{"n_layer": 11, "d_model": 256, "n_experts": 64, "experts_per_token": 4, "d_expert": 128, "d_shared_expert": 0, "activation": "squared_relu", "moe_layers": [0, 1, 2, 3, 4, 5, 6, 7, 8, 9, 10], "router_score": "softmax", "normalize_top_k": true, "routed_scale": 2.0, "balance_loss": 0.00644, "balance_bias": false, "init_std_router": 0.00912, "lr_router": 0.000598, "vocab_size": 22638, "norm": "rmsnorm", "norm_eps": 1e-06, "tie_embeddings": false, "optimizer": "muon_variant", "lr": 0.0145, "beta1": 0.93, "grad_clip": 1.0, "batch_tokens": 262144, "seq_len": 1024, "train_tokens": 945100000, "steps": 3606, "dataset": "wikipedia_en"}
Below are experts of layer 4 (counted from 0) of a mixture-of-experts language model. Rows are named router (the router's row for the expert), up (a neuron's input weights, with its number) and show model dimensions 64-127. Each number is 128 + 32 x the weight over its row's rms, rounded and kept within 0 to 255.
Before each expert's rows: a language model's description of what the expert responds to. This comes from a sample of Wikipedia text that the model never trained on.

# expert 40
Description: Year digit endings
router [138 155 154 153 116  92 153 142 168 138 142 152 208 174 113 160 111 169 176 206  87 228 121 181 109 142 111 155 160  79 119  94 168 153 124 145 178 130 191 111 137 128 140  91 134 176 118  97 139 115  99 160 136 204 131 122  96  62 128 135  72 128 104 165]
up0 [ 21  98 139 168 141 106  81 179 168  96 172 111 175 168  68 119 175 156 164 176 147 129 147 147 122  82 126 115 157 129 130 144  92  82 174 135 125 116 122 116 141  90 132 115 103 164 133 157  99 161  83 135 151 194 120 142 147  97 110 193  77 114 171 139]

# expert 13
Description: Countries and nationalities
router [120 138 118  87 150 184 166 121 141 100 146 135 148 145 119 133 136 150 113 110 176 152 141 148 100  93 147 194 157 151 103 134 178 115 115 192 197 141 135 148 135 124 174  93  94 141 109  74 166 133  91 147 123 132 123 144  78 103 120 120 154 101 190 105]
up0 [175 138  87 137 125 133 154 119  97 151 160 124 120 109 147 176 165 130 105 130 145 110 109 201 130 124 173 144 136 160 138 120  92 142 131 142 123  83 144 114  99 122 157 162  80 110 128 145 146 125 135 170 160  74 122 118 180 174 127 117 112 134 156 122]

# expert 59
Description: English given names
router [147 135 152 102 136 134 160 125 135 166  72  88 124  94 137 133 129 151  61 150 208  81 162 124 114 173 170 135 102 100 148 105 138  50 113 110 134 133 169 127 116 155  95 165 126 111 173 123 151 164 161 163 131 119  81 134 111 184 144 220 115 100 111  77]
up0 [147 170 128 147 132 118 133 120 102 120 147 111 129  78 177 128 169 143 187 120 165  97 127 123  90 120 188  65 158 118 120 117 182 106 129 122 124 117 125 127 129 139  82 138 103 188 202 120 120 162 108 117 100 150 124 170  99 167 136 138 130  53  81 154]

# expert 12
Description: Surname and title fragments
router [121 114 144 123 160 157 124 127 130 158 131 185 135 150 141 117  83 155 173  89 160  79 129 105 107 100 136  59 147 140 150 150 117  99 175  88 124 107 153 149  99  92 189 127 148 205 107 111  80 124 172 163 179 101 118 146 121 130 106 132 124 185 184 166]
up0 [166 119 191 118 109 109 139 143 151 110 148 153 141 142 121 158 122 123 111  97 119 162  90 155  70 146 157  75 179 191 147 147 194 102  85 113  91  85 147 205 126  47  95 151 130 136 105 121 157  75 102 133 104 129  97 152 185 156 113 154 108 118 119 161]

# expert 8
Description: Line breaks, sentence ends
router [114  96 117 191 161 132 108 133  78 168 121 171 189 139 210 139 170 111 136 147 148 155 132 114 107 166  92  82  68 114 119 131 124 144 197  88 172 129 144 115 106 143  75 131 120 106 124 127 102 125 120 102 113  86 189 118 124 135 103 128 144  96 153 144]
up0 [160 162 122  92 152 145 101 196 146 151 138 139 111 156  89 148 168 159 103 168 166 152 162 145 107  39  96 108 140 107  95  85 114 106 105 129 166 151 162 134 176 126 163 122 130 102 176 105  58 136 126 178 171 155 116 158  63 136 145 113  99 134  99 132]

# expert 2
Description: Foreign name onsets
router [108 201  66  87 187 134 111  57 163 130  96  87  90 146  78 118 104 141  98  71 208 135 151  97 120 168 126 110 100 115 149 127  97 160  75 140 150 133 116  91 104 131 109 123 182 158 111 192 135  68 121 117 179 117 100 169 146  96 122  85 156 123 105 105]
up0 [ 98 135 131 107 149 131  89 168 188 171 170  82  91 113 143 175 139 114 140 110 132 154 124 121 104 124 159 111  63 121 135 111  90 108 119 213 129  74  96 120  99 147  72 115  81  96 141 101 184 179 145 106 144  96 170 146 124 120 162 163 190 130 100 143]

# expert 58
Description: Personal name pieces
router [119 171 139 139 162 177 162  83 172 181  96 124  91 102 114 140  92 160  63  88 158 130 110  93 129 128 136 172 119 129 122 138 169  70  99 105  99 185 113 141  84 153 116 155 127 120 150 123 150 117  93 125 195 146 113  95 163 143 104  78  90 120 127 161]
up0 [130 126  90 114 136 117 144  75 168 157  97 109 104 118 120 104 111 145 109 114 158 165 146  68  69 141 144 172  72 123 108 130 155 111 140 139  98 115 141  87 151 132 121 120 107 158 126 173 114 171  86  92 164 115 118 131 152  85 132 130  86 145  47 179]

# expert 4
Description: Place-name word starts
router [149  96 120 157 100 107  56 141 153 123 137 100 107 131 140 170 139 102 114 151 112 182 150 153 176  85 109  37 134 108 164 132 105 156 100 126 140 129 123 172 134 171 170 137 184 127 146 148 148  84 117 162 182 102 114 140 201 104 116  89 143 138 100  81]
up0 [121 116 157 124  80 153 137 167 104 120 141 138 152 175 177 110 163 107 115  89 130 151 107 157 140  79 116 111 114 139 136 166 150 123 109 143 115  91 135 166 148 121 190 161 110  88 154 124 133 138 149 185 127  80 145 110 127  65 153 125  56 180 100  95]

# expert 52
Description: Units, decimals and math
router [158 153 137 117 141 102 109 130 149 163 177 130 162 112 167 117  94 160 113  80 133 215 133 121 125  81  60  55  99  67 139 128 127  79 107  87 132  98 127 154  82 149 120 148 147 122 123 138 190  87 110 186  92 148 163 103  60 109 159 130 132 117 110  92]
up0 [118 133 120 121 121 110 129 138 131 127 134  97 139 139 199 138 186 133 152  76 150 162 115 147 142 147  93  87 120  63 166 138 164 153 141 122  48 102 169 104 173  95  96 129 114 134 141 105  92 105 171  88 119 154 139 116 166 108 127 123 156 143 104 148]

# expert 36
Description: Place-name endings
router [115 144 139  91  85 180 153 110 134  80 140  95 187 131 151 155 123 139 147 185 153  87 136 214  73  61 157 134 134 158 117 179 143 152 140 181 188 146 175 122 140 139 150 148 120 133 133  78 178 136 150 145  75 162 133  99 153  39  89 132 150 142 136 139]
up0 [ 91  68 123 125  42  75 152 139  71 138 126 127  91 168 100 123 136 167 127 145 136 148 143  89 135 128 108 114 109 134 165 133 137 133 121 183 107 147 115 165  57 112  82 122 184 121 119 115 117 203 127 127 162 152 122  62 148 165 111 146 146 133 127  87]

# expert 24
Description: Sentence-ending punctuation
router [139 138 103 144 158 164  95 161  70 162 118 133 206 109 134 170 185 128 144 114 119 192 152  70 100  95 159 128 167 155 138 139 169 144 128  60 190 163 177 100 167 133  52 151 142  92 183  84  92 163 104 125 138  73 135 151 126 137 124  92 113 164 154 130]
up0 [138 112  78  99 134 146 106 140 146 124 145  87 160 157 145  90 215  77  64 102 179 132 146  77 162  93 156 143 165 122 126  59  81 141 154 156 184 168 161 106 145 154 101 148 110  98 128 102 124 100 120 136 187 103 127 145 134  82 160 148 127 105 163 137]

# expert 46
Description: Foreign surname endings
router [151 140 161 111 102 159 184 133 133 130  56 115 167 128 171 142 142 148  89 131  87 128 139  95 160  63 136 147 139 123 170 165  98 112 115 163 112 102  93  88 147 120 159 102 133 159 150 105 157  73 129 111 201 227 101  95  80 126  91 109 157 137 170  91]
up0 [161 168 134 114 133 138 138 101 108 139 154 126 108 161  83  94 162  78 213  83  52 119 104 168 151 131 113 141 114 111 178 143  57 113 142 140 205 127 177 135  81  87 165 140 157 110 126 118 125 147 149 140 127 211 135 148 109  98  75 168 119 169 120 125]

# expert 20
Description: Year and ordinal digits
router [130 176 144 113 133  74 123 143  98 174 155  86  93 148  86  75 129 124 169 165  87 120 129 183 152 118 154 168 129  86  76  91  90 176 123 126  65  80 145 120 130  97 126 102 144 170 136  97 127 143 113 104  74 133 107 144 129 102 158 132 133 158 115 159]
up0 [121 110  99 158 139 146  99 140 126 171 107 135  82 167 176 157 125 125 151 206 138 136 149 108  98 131 103 125 102 138 117  95 118 160 103  87 160  88 143 104 116 133 150 139 116 117 175 128 140 104  45 180  67 204  94 157 105  88 144 134  83 129 135 149]

# expert 60
Description: Dates and name pieces
router [186 125 105 146  49 160 130  97 132 103 140 142 146 120 126 147 147 141 105 101 149  82 134 152 162 168 158 200  96 141 145  66 100 134 109 179 138  80 176 205 118 127 126 142 133 131 182 170 155 109 148 149 166  97 147 115 122 116 156 157 115 188 167  86]
up0 [139 167  60 161 190 149 115 120 147 212 122 137 141 100 105  76 166 138 109 109 160 108 114 128 116 161 103 126 106  97 149 147 174 106 167 127 135 161 114 146 211 195 159 130 152  88 158 143 119 115 160  72 141 178 110 137 164 107  86 143 133 180  88 138]

# expert 21
Description: Adverbs and predicates
router [103 142 106 153 131 140  84 136 214 113 139 163 159 137 135  91  80 130 146 125 140 158  97  99 179 157 180  42  93 141 108 101 129 104 101 255  97 146  96 113 140  88 121 161  82 105 159  66 114  76 109 104 134 117 130  67  65 164 185 150 134 114 172  88]
up0 [142  85 111 140 146 124 126 120  82  96 160 138 145 156 164 141 127 151 108 116 132 165 184  73 153 193  77 126 131 142 160 155 163 124  88 175 151 146 126  62  86 101 201 144 102  84 128 133 158  84 192 182  59 202 133  88 122 152 169 118 150 137 137 121]

# expert 23
Description: Range dashes and separators
router [152 101 175 127 118  95  72 138  90 120 114 135 198 130 100 121 127 118 199 131 161 141  70 118 126 119 135 122 153  90 103 140  54 166 134 109 100 106 109  99 155 123 189 140 154 135  72 133  98 105 120 120  88 120 124  83 159 137 122 116 126 116  91 186]
up0 [146  79 157 171 198 174 191  59  86 101 127 102 176 147 110  80 140 109 125 170 154 163  65 185  72 133 112 119 130 154 182 120 169 122 178 129  97 108 134  93 136 139 144 130 145  84 102 188  79 118  91 135 129 157 107  95 150  83 148 161 103 160 109 136]

# expert 16
Description: Comparison and clause connectives
router [109 143 132 180 161 128 126 119 149 150  88 204 110 129 121 125 162 128 126  90 127 148 133 109 164 169 171  72  52 103  99  59 130 121 101 186  90 129  74 122  93 133 112 162 149 120 165 102 115 143 172 113 115  94 154 124  87 175 122 129 137 106 150  78]
up0 [115  71 111  54 136  95 152 129 122 106 115 164 103 129 141 128 157  92 147 127 123  95  77 113 156 131 134 128  75 131 114 144 154 165 168 131 104 156 137 114 105 165 163 174 131 143 120  92 142 152 127 139 114 122 153 133 150 171 109  71  60  95 140 233]

# expert 18
Description: Name particles, surname starts
router [122  75  91 135  97 111 134 122 197 124  86 153  73 140 112 134 134 157  99 123 166  92 157 121 164 126 105 149 103  85 143  82  96 130 145  55 133 115 102 132  94 117 182 174 132 156 172 191 152 148  84 118 159 129 148  94 134 132 146 115 133 147  42 120]
up0 [141 113  97  96 125 131 119 128 146 145 136 184 152 100 126 154  95 121  96 125  95 115 137 146  96 119 140 131 130 115 114 160 107  28  99  80 143 126  91 190 102 103  89 157 102 168 139 127 143  86 131 103  82 142 130 125 159  94  96  97  99 132  53 135]

# expert 57
Description: Mid-word pieces, sentence ends
router [151  85 135 145 172 165 135 116  94 115 151  91 111 125 141 144 159  64 171 136 164 172 179 136 140  88 104 148 166 169 150 152 113 167 148 150 107 153 107  94 101 107 106 163 169 127 127  71  64 106  69 144 107 100 122 131 154 133 185 167 148  94  98 124]
up0 [155 150  91 129 135  93 149 157  97 180 101 117 159 155 177  88 143  60 106 108 143 114 120 122  98  64 142 112 136  93 135 103 135 129 126 118  79 148  91 111 173  82 129 165 160 114 134 144 136 188 148 104 106 174 145  56 126 110 132 145 131 159 125 174]

# expert 49
Description: Numeric table cells
router [119  84 132 119  67 102 165 111  77 150 133 112 143 134 127 169 127 122 131 169 159 115  74 161 129 108  74 129 161 112 117 101 112 153 123 127 129 141 171 112 193 171 158 124 113 117 114 147 113  85 114 136 136 159 180 175 137 125 178 108  49  98  98 177]
up0 [175 122  96  94 143 180 171 102 110 126 113 117 167 136 112  71 175 111 152 222 135  94 104 117  82 114 117 123 132 127  79 145 200 124 107 113 101 104 151 168  79 170  99 123 136 107 140 128 182 147  70 111 126 168 137 172  98 115 164 128 102 156 102 150]

# expert 54
Description: Foreign name fragments, coordinates
router [164 165  99 131  84 143 151 175 106 148  89  95 105 127 109 176 121 150  55 153 223 124 151  85 132 183 133 105 191 140 133 162 172 124  70 139 117 127  79  97 183 116 101  65 118 183  53 162 127  35 151 117 142 104  76 135 102 124 146 145 115 110 134 121]
up0 [166 139  90 100 146 182 160 192 159 119 148 114  86 170 129 156 138  94 166 128  99  93 113  89 169 156 121  94 147 157 156 173 102  90 170 107  86 125  64 107 196 139  97 113  88 111  86 167  93 116 120  35 133 139 123 122 181 124  64 154 114 165 113 114]